From a checkpoint of a small mixture-of-experts model trained on Wikipedia.
Size: 12 layers, 60.9M parameters.
Training: a variant of SOAP for the experts, 3633 steps.
Below are experts of layer 4 (counted from 0) of a mixture-of-experts language model. Rows are named router (the router's row for the expert) and show model dimensions 0-223. Each number is 128 + 24 x the weight over its row's rms, rounded and kept within 0 to 255. Numbers have three digits each.
Before each expert's rows: "mostly gets" lists some tokens that are sent to it at least half of the time. This comes from a sample of Wikipedia text that the model never trained on.

# expert 94
mostly gets: " Al", " Kar", " Kh", " Sh", " Hol", " Sa"
router:135096140132132122151147111136086132126122103134075154093104118094180148095122143145143091149101116118131121142119096118120115107133152169104125131108153117154161111128133122101156087133141120139147121155135122142147126161152127100149126142117125150147172155125138136144137135174144113146098147127127143083107121125119089153114162106146102065116116109059116171095080081098120095161185112144093099120113120168104149132104075136119078137124158143130123169094165127148087145145164109128164146175135103151115139140106108129126161178152107128106107158137132132133095090136141159142157144123115138106136151132091067117142170148124146149121135159122125124120123125108165148158140

# expert 105
mostly gets: "berg", "burg", "shire", " Paris", "sk", "rich"
router:138102130134125143122098140126105120175121127149133115153123139120142154108109124143114152121113150138156138104125120166149140116133096174082103118131140169127090142117123160105117113154123125148137154118143113129129124168123133132167165114157118123105137176119120124128091159110134146145068089142142107081126133104137109118150138128122145114150120088097111099101146141136087152121130134143119166147154122089128172117086122122167161126092080112086114110139164110167121117118153120100093156158117075145154143175122130131129160093137125084088164134128170176161103093150138139089098099135114137095084097110118132113119102105175154096109129151058124124104127122130173164163115

# expert 72
mostly gets: "°W", "°E", " (201", ".\"", " (200", "–1"
router:165167110128140101105136094150167090136090094132106115085108119158110132111111119145109096097148150155128106108139133106151127152108097148137143155091162130151147145109157137127157116172134085127113126158135143130110109125133139131119128121103137122113104128135129108092133104079116096126161130149153146150082082090126140157124134111164148172152082137112132147124153143097126168095136125183126139123132146081138089117144134129132089140176134149174160174103107104083136172130092156143144155098152132111120128086133117079095156091133163170136105099125114114111158098111143129116088093101125138128132113152101104164120134130125117151091125152116086115099075153140136103129161

# expert 77
mostly gets: " North", " sh", " South", " gr", " Sw", " 5"
router:090131151132142142134135105112137129138121124126145100113127119070104113102137125157102088126086135178122132108148131130120135139085128134129140115116156100148147117087126136120155088136112153153144146145131127160157146156127100094158171108126131127092119167140144117121142118118136119155156104160114172134122095147156117179133105128145085135149080158167145142124154109100127107137133160130132112120174155060088104124156090160159140121148168117152132148119161098144135086142150133104156150133153160097153108096106107157096126096095129145136139109161104098158123113133167142154132119133121057086139173190107163130129096118171146125122141093146094133124137100125152129155094

# expert 61
mostly gets: " has", " are", " was", " had", " be", " were"
router:152151152145130117142095101136096150106110118113147146147164103134116163139113179141159152113121096151133152097163150153115138134105106108107118142108128114095094103127097107130094129117122156137152077122124114140092145096133120138129098091088130110105188111183156130108141123159132135150101177136135158149094128101124145096089156093139098156123096120066131127143130103126103111135155157135131107116135117094137110155108127155112093140092159139113093111166162156114139093106170151115085101156154168093125149116139112133127152103122182124134149105124145119141075131126087111120151152162180148153143193121142137130138152113105115120120122138132148169108102138109115129104177

# expert 56
mostly gets: " def", " rec", " com", " Sw", " rel", " comm"
router:110172119167145099135169125143103078099110125133108168151124117133124124106134152130166109102156128117141119116104084167163120120189111113145116139110108116137147146119128107137129136109130094117150077115079142142174093151085173104128101139121147119144109081087134116108118109137142173133095119120142072128130156165078108157099109131144123125125086133152112164110099091164117155161140127146152142109089135154148133133155119094145116118153158140097144099100086132135134147138141125139174183132170135127106145145114154109122159145117111131131132120136100111147133099090165151147105138108151151102137091121142133134115092116088177093155126130077153159101108138147107157121100

# expert 112
mostly gets: " (19", " show", " appear", " (S", " Mark", " Road"
router:109121128109141101109189171131144120125118130160088164138112124107143141107105177096110116096114138145186107131156153113157127135159099086116157131144132096101110078118132135113155114156155134126099114142149102143120118118131136080157094135136105100098092112117108087147135110124158109109128145101103147181141123142102089114128110104083113138115149071139153145103134086142124174165115111150089152134126125170125138152141147115093126155137151143132172107130137149127152123140160109136148175102108150130112148121125142131108127131161127102112123144150155171104111102144149056148082140146127112122084149160109151138154092148128114165088147126124155176146159158103123108101141

# expert 18
mostly gets: " pl", " Pl", " rem", " Fl", " mat", " sh"
router:128142095112139164111073135102096104080088147111131121110097125116136106132128161155154152123122162115096113148099121083160123084160114107181125129137105141121127131115192110141180122126108090106130098160136135070135126117095080124104098119102139101106105105131149108115182114106097126089119134149143155120121109149105135153070126130137095139148101153162137152081150120121121113149107153116130115114097134168115135162128108160105124156127161158144120153132102136127129170141115126149187152138143164118121172113107165117114126103126120145135118119164134139147129150140149144105083161117151156151157099122144099166189145111135099153120151141130110101145141168119129150163114

# expert 24
mostly gets: "ology", "ics", "ities", "ience", " game", "ration"
router:108102134128114169123163137124159113141115116093129110139119156148146116144088136110121176146114130140135115156102129138124109151089133135121104110172162154143110134108102095077130111164132122152108112127135119117139085134104093145079116164096165145112115118147127116125089150102108116128125117138142129091117148110150177149157136137101141123087115142117149115177100186108119176124159102101172170163138118106150089123098123122169152122085102093122120088182138124124121128111097086105154153146105136134196088146114119122150110128121125092127111126098123136116173108126091124109159132147129141147150099132178176120129173133129101160153120150105157138145123114106109149090082

# expert 78
mostly gets: " V", " k", " ch", " sing", " Dr", " tr"
router:147075107085136107122150107125104122113143142136127153089156099115134076130144101144100093155107165059100149146141128098162114118167140134121124158147131150116118146126129111111186144149102170149097092138115155125122147109120178168132103132154175103171096124122132133134116112130132127127084130130129155159124104153101131070091132179130135156110144129146142136122126093120109127121162101124126113105120144155162140114166167122146111111145126138138104112101156181103164109151103121129150118107115139170126118115119138127101119105133157170093141138162098096094102170128122128173122142176152122114119130146101086143151111135140134145147112132147093118128084146158103076178119

# expert 70
mostly gets: " design", " reg", " loc", " activ", " particip", " ele"
router:152130130130126107124129097143151079165106102109182115116125158171145124100147109126142135134088095119088171102144093163157134147136139171121125083128140124163155170151082127139146150124134102121122163098141117097137083123085110130130108102148167134124103116100120166122129119117144136119099113137118130094177152150107168105154132130126147105158140102092151121161092192149119166110103118073137158127125117137121104161145109124150142097128141136095123140115122074166119121081142129115103093130149151108153144124092140134133126083144174127143131132095085127129097155169097164098108138117131092101074108148146137107128132128171122143106109120111134162126137140136145160158162

# expert 10
mostly gets: " J", " Z", "°N", " Sl", " Kh"
router:146087143127129162116129130135082113151145143141083139118101082096125154094122104115097124116165112112138107136101100087125132105160151187097147153120125122118134155111100123099154145166139165130147171134115129125115124179151174098123169137069144129129142144086147116119124135146149152134117153140106153122121139115126080132149115112122117082100131165076139088119137113145151090091173160135092121129132123165086124095162153120169106116121144138141150166108112147175151104126148117146086165121114130162128155145145151076113115122150121143120129108112088137114073127146126106156112134132100132150085162101141085096152163141146125119144114107126150134095116132141101116104173

# expert 59
mostly gets: " inst", " me", " aut", " Aust", " dist", " ab"
router:115136123143124116131108121129180099133130144121150109131118116127102102178138095130125140144175140136128153129158122170095122167149140105151121113114150124099135142150130156132137162090113115115130131103142151124095129100147150138172126145137099121109147129100119154113185127089061095092133118132146169077149130118073130105105116096139101156145107110159116151148144088159080122142124138114098151104105137116114142100111158146124131152158132149133103167124099148161106096111117171128123157106168145143073124109111133155153135159158136129111127177158158126114196139121154145094081114079109143167143112116124089149107111135115150125109199117110095117121108125115132108126090

# expert 2
mostly gets: " by:", "er:", " Born:", " name:", "|", "ight:"
router:143128123095112115149099136117135152134136149098139100120097162165095135104110081130115116123109090085087152107115112120116093107157123105152155085110132129157094154157157165166118118093120116164126136131124184122137137116084186161105152118181156124112141139126159186133132133119136085107168143126118164163156129096095130144190156098135121149129152132134161123097139104143141107140131119119097136126103113107144172117145123122094069105076129124102100093157137119135171117117147112095128088130127134116130132116119150108130114125088123123117118096146166102121148093153077128146097140115094140118149127129106158150142143092139163131167156136132125100119128103094175128110157

# expert 13
mostly gets: " dis", " Michael", " Stud", " Jack", " Christ", " William"
router:162153112142135102121106108163157144185109100129148105110095111127118106143155087142097117115120113149143154135126110138119187103169127110148148149134149150128167083098140156158158150115119138117180160096118132132146135135160144160130130138161071118103074110141168102139112092137143154095154143120095086119110119094119103118094109098091159152151099128133160180125155122130118129122121141108062116133113140116146158161148115161121108112140150143126115170139109116098136124150141148129108158088142140094143155103121135104151113134128114170130160124126095100114116133138115126147069112164103170120184120143085148144091117148130123119156145127144094117143095086133110136125083

# expert 46
mostly gets: " 50", " 4", " 1", "-2", " 35", " 30"
router:143105136098124135148106158122141162110127093172087111158128140122100197125152099124127149126132142109095130136110098151142108160138174094099089074119133115124117108167110110107127153150164122124124115109127117088150145131146088104124123141097124116128146183124113112131143160173137096164101108113120146105122131146137124153125097146140117056162132122147147107167091186109148143126122127146139105117149107128130124125107150108168133103095123115102118143123075128112143139138121101151125159106147121144137104139102114142118176133102104034119136134100135098115139125081128108133152132139150115144097179142100110102161134095143129110104140113114170191137108129109131116167158

# expert 0
mostly gets: " John", " William", " David", " James", " Mc", " Jack"
router:116110109166131119136140116126123166112144165171129134101094146123124121122120168157114115121173097122133095119142167108125136125147123101164137145168117106125140118135129143119118139118107095165116177160134139138140136098143148145151150114156084147097106123172110121109130100107148096129186105126136091150144113141169088145117142090130127143185088179123101097093146103122131094145109117114123132092092123157117148098163143140122097132158147106118103140127055143102096138138149123110154130102144158175084185137143155122152126173153114138085128137131138093151122095123136155170116145127093133097132113164092130122091125096159122115126094102150114146142108094173108093135151

# expert 3
mostly gets: "ić", "burg", "berg", "ima", "ki", "ius"
router:112142125104136156125128113120148121176087097112134152172096143116116135104125092122093123098137062159137149128120129144060113097114147189066122122120153137110083163135106154099089133132142129144098122140165102167148118115167133127166121117160125126123175141087134095144078127108118139120106115130128112100133143095143131118181153096098131148160101119106122138101143157159107160122146143154168146139129140093148149122127118129146124101078157126108142110142168099135125120092103130128113149177098121107100102170125113117127136088162133104118148141109131173116135133101123150110122110160112130118099152165157136081126080134148116128127150076126152144129100131128128171161142

# expert 44
mostly gets: "ately", "ically", "ership", "ably", "hood", "ness"
router:145143146135104149159122142103138125142114135107155122177124144136082116148092122157105188128082155119136136114132137155140089135113142171122110135170139144121073133163098112155078112151124136140130124147151119134109094132150107124082109091125119112107131111131142089133098138109158090136109099125153107154124148082161170110148143143097139146165123114156131105136085130104115170139156162158185160188140116077126124091080160133143146133077100106106156071161150091147110149094094146125114092141154132104181107153136136115113115136141177128127149124136142123161124126128103106142130132119152147126109123146144163100143116101120092137138097111114164120102122126119122111108094

# expert 114
mostly gets: " States", " State", " U.S.", " British", " Western", " state"
router:108172112162125125139116123145128182111100189128135146093160168150124104102120104114098137110131077102123120102110142146108117150160099148128155156147155137097132148121139125098123155156105108099108113129121121134109092113144147165124140083146102123072089142114089113136151113111124140115145129143159107138183127144134101131119129099148146158151085109171150123115169159148147114110151168135149111150141136085112195116139111109112109131136121140155179085165084126087120097156139136094101103109123142123151133122159109108115120112124119165114111164177166121090165121110136143156101115103097143138163119108120170134139122121095116099170121120159087111147140134138103114103093

# expert 22
mostly gets: " n", " l", " r", " pl", " o", " cl"
router:139123129149112126152112114116087136155142134106129083130118137108098130149138152149125114128111140106151104182138092150112058139105090136120137089150108098105158168090111113158131122115153131105143163116091116103097126116106133104119124113142138105142138107130125133130075120143110167142083125131108130137146162182120144155145145110109128024109172139077137133126053105162110138120117088125114120107150132160104144156103106145144159113135151112093177161116118129165152138140158089142158130112130130159126128163134123129147139108129175083146120120123118142106113136135082136138140141135107102104125146170151101158105117096130136137124076129128131146106136149156166109152162

# expert 57
mostly gets: " sl", "|---|---|---|---", " sit", " port", "it", "uit"
router:138115118141134138114130093131102125133138061125173149124121064128114091115143114123122128113112119130106103129119128118119138124139105115126104156157126129096169076117129130135102153048112160150111190133094129110173081129164098089114137135095116122123112114141141134126156118109179130112137111129118140121126133142156148158127158158157135166125142144133170099149145128158148137138130147092132138108149127148139122107132099113101154121152199141144154170081120119125121114112122101130127109130154171115129163117130135097190148092099147142089114116102125120167099157158151137112122113155104107157110111150114105148082091162099136171132095109131082126150150088134143169156101

# expert 113
mostly gets: " won", "cted", " built", " led", " held", " moved"
router:170138138158120097129115152139114119171173124101117135119147096108141117154082141128164131113105163114132135128115113115120142140096097109110148148108107154122101111155130023171105120063124111111135116142109086131120172133116149178135122107126127152119122138140165114106110126137137119089141097126174120129137127143120085171185122150120131149117131150152119140135099135097115117145084062150126111113101126122107168097137130104136122102125127127106143109134097116115126124123130113123096097159132142117139120140111153153146156152074156144097165100162124096154154121088182096123154175111164162166125124108154161104118116106088122118097135141144098138144126149157122116151105

# expert 88
mostly gets: " (", " U", " (C", " (A", " (S", " (M"
router:095153126126118122148124142126095124142132185172157133118129157114104127109126141141144135121167092120148102120153133166126142155143146088156167129099125105144122136110106132126152122151150096086130150098113172090147168063105160112075129155143124084121120121130102075117124118134131137118121160140093146139161147124172126126138165123102105120159186095064111126136108110162152103111123143133099111091117146123124101142094147090081072137124096140150143157116104087138132150164157161138131147141162138131158100121153110151143180123150123098103167134155114142134129116162135145158109160146134112142138110149140060112134122136108121114145162111151124118113149154168148102146109

# expert 38
mostly gets: " G", " Que", " Je", " Gra", " (G", " Ge"
router:130147121136140138157162108130143144132127119095111156112130086114158137138114142120126149076148111140150115106151121113175139146146077125124132127101131201140174096114089169083116134119126128087122144161149114137149112146117116125154144139127124124114138166118125123129128117167114108143135158134134135117145094106130083135102122132153180118103124147117130160129126092120143086116106165118126104133114150177104184139084144114073077132139133139183105098128138176082149115152117147136150178160109120135072120110145178148151111130128099147102130128163081140105136104122149173134135116131105119100129093095118124125099152192143123116122121103097157132121170117086099127107128

# expert 8
mostly gets: " In", "In", " On", "On", " in", " By"
router:141142139127119154168098134117104147101108149189105116101131112131152126138150138094144099134182089085156105112161115118124151150162098145052088149127106111103138113134122142114060106118148125118141079134114104097110129095117103160166097137119162123116147125078154140132131134141083160120155108120142149133138149148128116157140178113145118119105121101135091163112141107148167167151122136092114168135112142109127108121103098140109091123094159132125132174116129105110109138104155128150135148161111103129163153175156137122116192173132129131135088146169141126091152102125123160139136169127108134102139118116177112116158124131127089114120143126086124152157107117126121110136102

# expert 27
mostly gets: ").", "es.", "y.", "\".", "ation.", "er."
router:106120121160131115143114106116172173110158120126155171155099134137147135113085102088169126115099146129183141125144110101109056139112175158104106101161110120137087132146131143147128086091142120121130173146169158143122177151108156154090112140095167174126120138127148118162137162127100156165141088109119139146135156096131174116108117112157120131097112093142129142120129144156152156137103121112158146164121123105130135140094109078105156099122125095123109112169110121138080149150096111102109093137125138089117133140102128107164131102123132122134096114155132088104152138162147085128111107110110099118121091152128109146104134075161132113102116111120150112132155126141136170116131

# expert 110
mostly gets: " (", " Wal", " long", " short", " fin", " stand"
router:149163126129108137111140108135114109074139161138100147136158134076080126112151097140190104113097093146121136103136111093153130146155087087122184138109116112157147124125131098160152119130140136163090109135145160134160121117136126105140096122124116168138126107114168147108124116157167155152135164120103127128129108175120140153142103149125160102162177148136131120165150110144145092094114150147056134106139139150125159093165154143114152084148147145136154146096088140088128134131131133160130147144130154099130135108145094127121128114129096137103118114158130153140105082147132134107122110141104102085153180098150088080131104143120098108116117101181119130103101113142159138103147

# expert 36
mostly gets: " c", " Car", " car", " C", " col", " (c"
router:090116131130132150106158138133182140146142097112117153088178093128149130122161103147120106101120127143106093096147168139126126110089107083176123134117132108097122077077119097167121148115130122140068158142111141158156122102126120148137079173114114122120127097190116133120187107176148122173139150135117107171129129165111132131154133139103119140150157087134126139130135106157141132098105136106119107134146114159148128125139118126092102144161169141141093127154073117103143135164154158150184155167137132091107106125131132111138120141090112155137111127121135095153118158113129148128130119158096105119135095131109073120094154117112172147110156121141104094111129132110146117150108

# expert 43
mostly gets: "bert", "ñ", "anda", "ador", "ael", "ington"
router:163088108156134124166148127142105162175126108096125136146142103108125149115113117138104147153149096156160132145078119179137070140127145192093149135085168158112097113142091144112120087122119154152154163143158115103083129118159132149130170132134159125133117168088157110116110147108123125138086069112136122086167126076120109080152134120121133099114144157068102151130140122096111140146165123104151128173102124097142155127124089083143106116132145150111140113106156093174096113132118114096104108149094133145097128139137117158104170120155127131128159134125144139090124139123132138128143118121137129143116156140114167148091093149137133121162105137103140134115136089105113145134124

# expert 4
mostly gets: " Har", " Che", " Sal", " Sy", " Kar", " H"
router:096134121132121155101122107123130167089087105157094148091101162119140130128129136128122116150092107173136132147141178084118110135159143125121129126120162097085142101132118122082132103145122122105146138113139152104114156139139133098130114160117167138090205155145128110117165124152155101094144189126114114103133126152145100176125119129147106101134122129133131104122078078084113105127165150116125107113099139181083116143143165138126084136144158142141099158099157136133140133161170123176135172109120106139125156138153110112101103184088122127089107150090124150133144131143126126117132131110140113122151142126139049097131135129102153097121140089130104096128156142146122129140118

# expert 99
mostly gets: " leg", " St", " Cr", " mat", " cr", " Or"
router:114164126150138131090150104113118105135122147116102170130132133126155102096134146148150129113102106115095165146135122134135116151145104150164132137149100149089164178092172059146159114133120117126119113140087100149160113111148144138138103097079102113105109081094117122115137112073143170137100137115103158158124123105140121132141122084176130121152097095126078149126120117137148099147122138125132152103129114172129125120160148165121081109158114144152147108108101131125138108155141123165158128105129135147127173092151121157137138148132124131084172125169144170075129140147159156117099182131091131143150127122118138164151117127150104109104123147172101130121170154149095088167122

# expert 74
mostly gets: " in", " from", " between", " into", " at", " during"
router:098116131141115134143101125121113127108143154148141094126156151114131161153136137082174119128116117120141096135132115120146141144149156128138123145176132078112096129115102116143072137090154127145112148104111106089113150100074118126129120137146121130139197145151151154134141159133098141164157117136122138105116188128130103149195124127096102115116134121141104142141142107137127144151128130112080165195123128112178122129126111156109112140061123106123168111102117119107093157136148110154143102115096118108179138176122157112121170160142120127128087108117138117112168086141086101153150118137100117138107125092144099123140117121151115114143147101061127167151138111124122098175105

# expert 35
mostly gets: " water", " gold", " good", " Rail", " bus", " break"
router:109119124127136115100127154137153119142113099111116142112134110143145155141170112125159157134126152154143120115142107163111137102147106084141118144117145109099152116142115140129168135143135105145143124156164120152130098127132116117142119149129128100163076104122113127149139126128124122113092162125144160126121139131108109157110060176137081153106112170177141119128135108106121117104126138145115075165098135156137118180110122148107162189134143119156147161169131142134168068155103097189162104137145060139113067094134148110139119123139112104163175136090137172136106140144155090159095137136134130061154145147114119141114083113136113141096103115128125114112139131112102101127115

# expert 9
mostly gets: " Al", " N", " Ar", " Am", " All", " Ad"
router:118117128131126113127138116135149169134151144135103129120153152142186168125135151141096147091108085084138150162114153178100106171156140117143124133111132098120137190107133118094143078121126120127138107170145150119090137114123137123111096083115163115121133100159148116135101120148141146122089171138116117139105128139106092110128109127130126085134090080108143166170094099099173116099136158124106113104117121156141141170081104120104091181134132142114149134115099157112124108128119094137141135100157144158122176143155141119115180146142122103099148136130149088141151144080095177166150179137102134143155131095135104120104131142146135093154085166138111152147143122115121139141142

# expert 40
mostly gets: " from", " between", " into", " against", " through", " at"
router:121113145143135137142094139121096086132139162104137125150142151123149157148111113129176128147116100081087126101123146123111118138125152095103146158141117105122085121102125117140108125095136155098130161088120143121116161117075108167107125136183087130162191148139089139137152142128132115126144150132127093109163171117132101132136116140115132117132125139115101154163157098141156110157120097102104146187144134118138121133159137135090103173087121114126173124095066119117107114133120126173108101146105122149172115142136145133138156149139135136151097122091148138143150146109080077148135127131152136116068153143120150075150094135125091144129154108119098182134135107156118156177113

# expert 75
mostly gets: " acc", "enn", " ass", " count", " leg", " conf"
router:107155145127143127091171121124106175165156157120148142130150149130115111142128134122118145134132130108107113133125113156184105127111100093141114147161083130165172153138131133144139115143129122111142134092135137125116091159138115124132121110100143172096108118146121140110111122108103166162084113122105119178128148129103103102124150158151118063154094177124082123068066125137129138105157163132129151102124133151131092130130100144130118073163159132108090182092116143154130157111155153092146155102140110117136191096136131134139140158111115128135094123094084101125098138107086154157097127112125121119140112159161109132135107132109118123174100133098142165115161116152148097110148

# expert 90
mostly gets: " USA", "RA", "US", "_{", "NG", " S."
router:102116112162126170128161145114163139103124112121114126105122114156127128109139105128119097133155100123128162158164161110157185138113141150065101153129087133133148110132137136128120118172119121127134119153149145083145137128135116092121154120171106130170125173152112089124124128186117091119168142143144153124124123111155125100092126116118106148123108125103175100094159184128158101107147167144107144086160130165125159110106098077124120141149082137123130149100094110112131188153148135114145138115108112149144146113135125107106122094153084160154156133093106136144167071085149135123151104142142094151117113104102151149101147155148102118166133132157125098131128107159095122101109

# expert 91
mostly gets: " R", " Ch", " C", " Th", " D", " Ph"
router:119092141124118117149150156081137157161127135179138135160112144101119168130138118146152135124135114138120116155140114124128105149101120148097093070180122110113152140138127068118133109111164131151145149123128106125144158101111164141121155142137119116138149170141091104139099128143121130125089152119121117106113159121123119150166125137077119026139145119104116098141063145145152109126125132116114159111098130168124109109098119098104108142120111091102143126115089123214142152152144144152150135172134090158129093215148133128133123105135137081135147122115151106139134125123115149145148157138125138112128129149128069108115154101118122162133110151107133162123135152132149123131108

# expert 101
mostly gets: " acc", " app", " imp", " pro", " due", " sup"
router:118171134112106115163071102122171122168154164141121125114099133106121091149126128149130122161167113077126146127154128085108117129092135097155117123144132117170126168157162095134150143127106152126138109106091102133122118117103130156117140161172162148114142112142087136111108113156072146106109156137106173190129142115108162147108100141136124109118134123088118099122108151150099126087141136130147119107161124095116081099181120172156076084105094148121104167113090144135153133149141131088130138155173111092100157137145161115114124097111134139116136128123112124090117143137147108105173154104144136148123139146189102121128130136097138136136107123122115119129136120123076163119159

# expert 81
mostly gets: " Pr", " prov", " vis", " won", " win", " Pri"
router:179102115093144108150132124150067133107154109135153131098169112119151112098130118124112108122123169092099145149099137096120179087145091116110102140109099135128146116112162148136168118138134117117106089125136143094153150121085124106126091105117179120136116130143119151127133118107110144178088143102140145138114111154156124115115169127150164115119128118128100130083137123111111115106157076114121108092085129158164117130178145127108113134139162135163128144086128180148153131145103120089106147138115139146151116115154142156117135138139170150112100121152099131093096133089092106157145148162142093144092138146138108121135095163150153152181150158148117121119096098151106107196130

# expert 7
mostly gets: " ===", " ==", "i.", "\".", "|---|---|---|---|", "|---|---|---|"
router:145170109133145133129112137145128128105136106110133077090116089146133125203152142110103171112143130127125107096111114117127166123145140133103083157110073111145164077094161149151158170130123127125123153133077076160133150160150122106170128100156094156158135105096121153127144093130155127130146128142126144154100128153152157089090128148091126150099078142102100151112136100123115180146137169146123147141133126107118091135093162112129163137110126130138135134118114112088080135137097122118131124136139154123115103098138111162118137112144122114155152118156101138098121129148137162094127125188115154111128100167111074155102131141167152111141149136159092077120141142116129132106141

# expert 17
mostly gets: " studio", " Pos", " USA", " TV", " radio", " guitar"
router:086158127120111198138115125123161072104136120121111116121127143105134144087128141158129117127127120144113138164113159131149166109122117161115116167127099137116195116141137081125130143161134119137160129129183144078179138144118097163097103120154130115173106129156097097093126121139109143093155171141134118135153129139127128144141132194125154133111159153088136092093158158125114144109114096158135134092129112172094089152134135126108122140162125129139116134147121139131144122137069166091127109089094137130088142141134111106145108101185095122135161158141148122139147121133163073102161099123104119102097126113129137124129130153121147145129151126125107114124074115160108113083102

# expert 42
mostly gets: " American", " ne", " US", " E", " Nor", "″N"
router:093134113145130119114133144152144143120120145120094121112112149180146110146133115112115127096175069120140076136161142115145109132166141121136141144113124099167155146115120131136143122167112075109163149149131112152115138142140179127146125129117119140154116139077116143114123114171112118101138180142117127104134111159136089081098101114160104119118114140141161128151138124144105063074127143155095076105131114164154166142169119150151092127144135134128112156094096139125098143109112154144191096085132113137110140120098124120116097123117117148136143129135134141097145152184132132181152138089131109135155125080125100121114143137141095105133160167135123131085122115109080076163114

# expert 109
mostly gets: " later", " 202", " Mad", " past", " artist", " Pennsylvan"
router:164177110139113157117118120202098096123124145110140155119113092117156103114132142124120096133140143104159138101147157105127161117135130114166141147069126163146112126126161197125148115147100121124103105143091111144117113136159106114144117126139080144126105145156106103099146090089115130132116135103127100148135068118122094117118133140142113185130099172123121158110161096092147104108138127156138117105154127143105133123150133144135089112168144168165145153122105156106155129132119138124110161098163115155092146071140122125095118115131120198116123122173154103118110133117164139131107106122104095141157095158114148173141118186152130122140115122171080147125127145109111134123122

# expert 37
mostly gets: " laun", " police", " board", "emorial", " men", " kn"
router:149162116123147144158138139149133090149109120109162099113097091146167109089159095134103134094112112111130105105151127112122124126148101155148106124126079111106067155120125141145137158156111128140105116132169113153188123169124129086145130143140130143126093138132179124125152082121124134114146080127138133123092132137124098122089093158137085152165083117133131147147137125121142114139142118161117082144086132131149076121117098133112191166171115133150140155135157109115148080114129114158135107094146159123100179090152116134133068114118134146162138125132140180159125118142138145144118136141172112126106079098142176147104135114154130139149147139138096107130106154125131174132140

# expert 39
mostly gets: " ", " p", " k", " Sp", "%", " v"
router:164141135137145095183131109124113092132088136117144108105150143133092105127157176137125165135109104130166131154151140109097099111119121172100077130119099128139132140132125121150160130157131138168149143155117114088155075096156133097118102126099119124139139141123134141118147128101101155118123111123074095158095105134089131134124124165153098163159131152112171087080152169130075127110129146124132149119148128116095106111126093157141131131167112132142105126098147143118176144155163108149124114121144118130129115175105127126102115126154131117177128074148134112183146134132107142131154146135176144114133126093130125093100090154130087165121137102124114080063130101099104141164126

# expert 28
mostly gets: " \"", "^{", "==P", " [", "==C", "==See"
router:112162134107133143121091126069146166147140103120092130179111121159179113133152109117130120168133109120136121167115097112116148107138130074099126094116103125156079115121103142142120156097146112120116141107115160129110135123100146109116106155118119147110158132154124142141148147133117096146126173117101109154154127152119170175133127137133138136160157092118087112173145177146156127128125113160126102123110115147116102130153133136109099128100099130127144100117126107193143088144147138114157090091184151106118109154142131161117136146137129078132157137169132149096139105135131092161113142134153120145105126094112073138161109127059098107179099125126122132085161118090150128098156

# expert 97
mostly gets: "\n\n", "\n", "\n   ", " Succeeded"
router:106161146136131150140098137062117161180164134127110181122105117142153128108118142093134115138141149129100116141115084116138100157133093144091138089134121137160168159133101139138143151093137161121109140146131154106093120090119109123105118141091167120109119138139116095150141150122110101177143142103149102134084186127119152171108080177106115136126142084141112092159146166103142151106152127097111110146122101115117133152164128146103127152114147132132102084111148122172088104102144074111132122107128111112115101174146191157136114146133147075133167160119096126138152160139072092127106142153143122131149119097105092143136134114135154152155134148139108132130130115126125120110144

# expert 6
mostly gets: "ond", " played", " won", " took", " First", " take"
router:145143116101133097135153137134095133131124113122103155113148136130139119167130133164142090107112099159132134135140148051142129163137140099112187131121168125109129125139131096126135100135119106108090152136145087142123086156144139143116138148095145107131125124178158126122156102134133171096132118127123144179152075177087090109159155146100115161108150136143118120142168092099097135137129112084090136122122135149103128146166166151106110123150119144149112140087129139080137080096128107114108130156096109098177128116151137129110121148154133172127129098117121108121121120103172116174103121168124102178104132092130108082087118109111117114141139148159168156116137117157127132098176

# expert 123
mostly gets: " Le", " le", " T", " La", " Mus", "ittle"
router:113161118129132149070146101153135145124115155136096136126157110131118088122114144137161082120119137133121120123123148053162150175127106126155083172085148117146116083100134153108158096154142135130115097114114159174144120124149131101145117132092113092108126114148154165118160095114119164141146165132138144179138107147146102137141105135140160122128137152153155156163152126157148108126132152136129113102148137174131154104148180118129121132154109156092128129093117123057093099129137136110139128123135137103165132095144149106129124140100090161094080114136141137132147153109099160146148125128159101112116130123139110139084153157154119143174095098164113110133098144162079127082133

# expert 66
mostly gets: " was", " we", "He", " We", " been", " had"
router:133083117098120104149129148065098131130103110125106133130122128138117152133128177073188132094151113149122156113169102136125134089144107114078137135127123148114131150146140098147110118132112122162113114098140153113121163091169168080137108100177101106117138103182136136117140130160118109114143174133087129152131113109123121124106166080153168123146114107104164116122141107133116109119131163150117104114117112086151105167125180161123116147118099109100153108107132177138106106174146158158159083151147153096122138136133142106112116073115167125138122120161148142120131100139121161110151139103131120139134198096110112147099161138122156136107107148126138132132105116115110095129170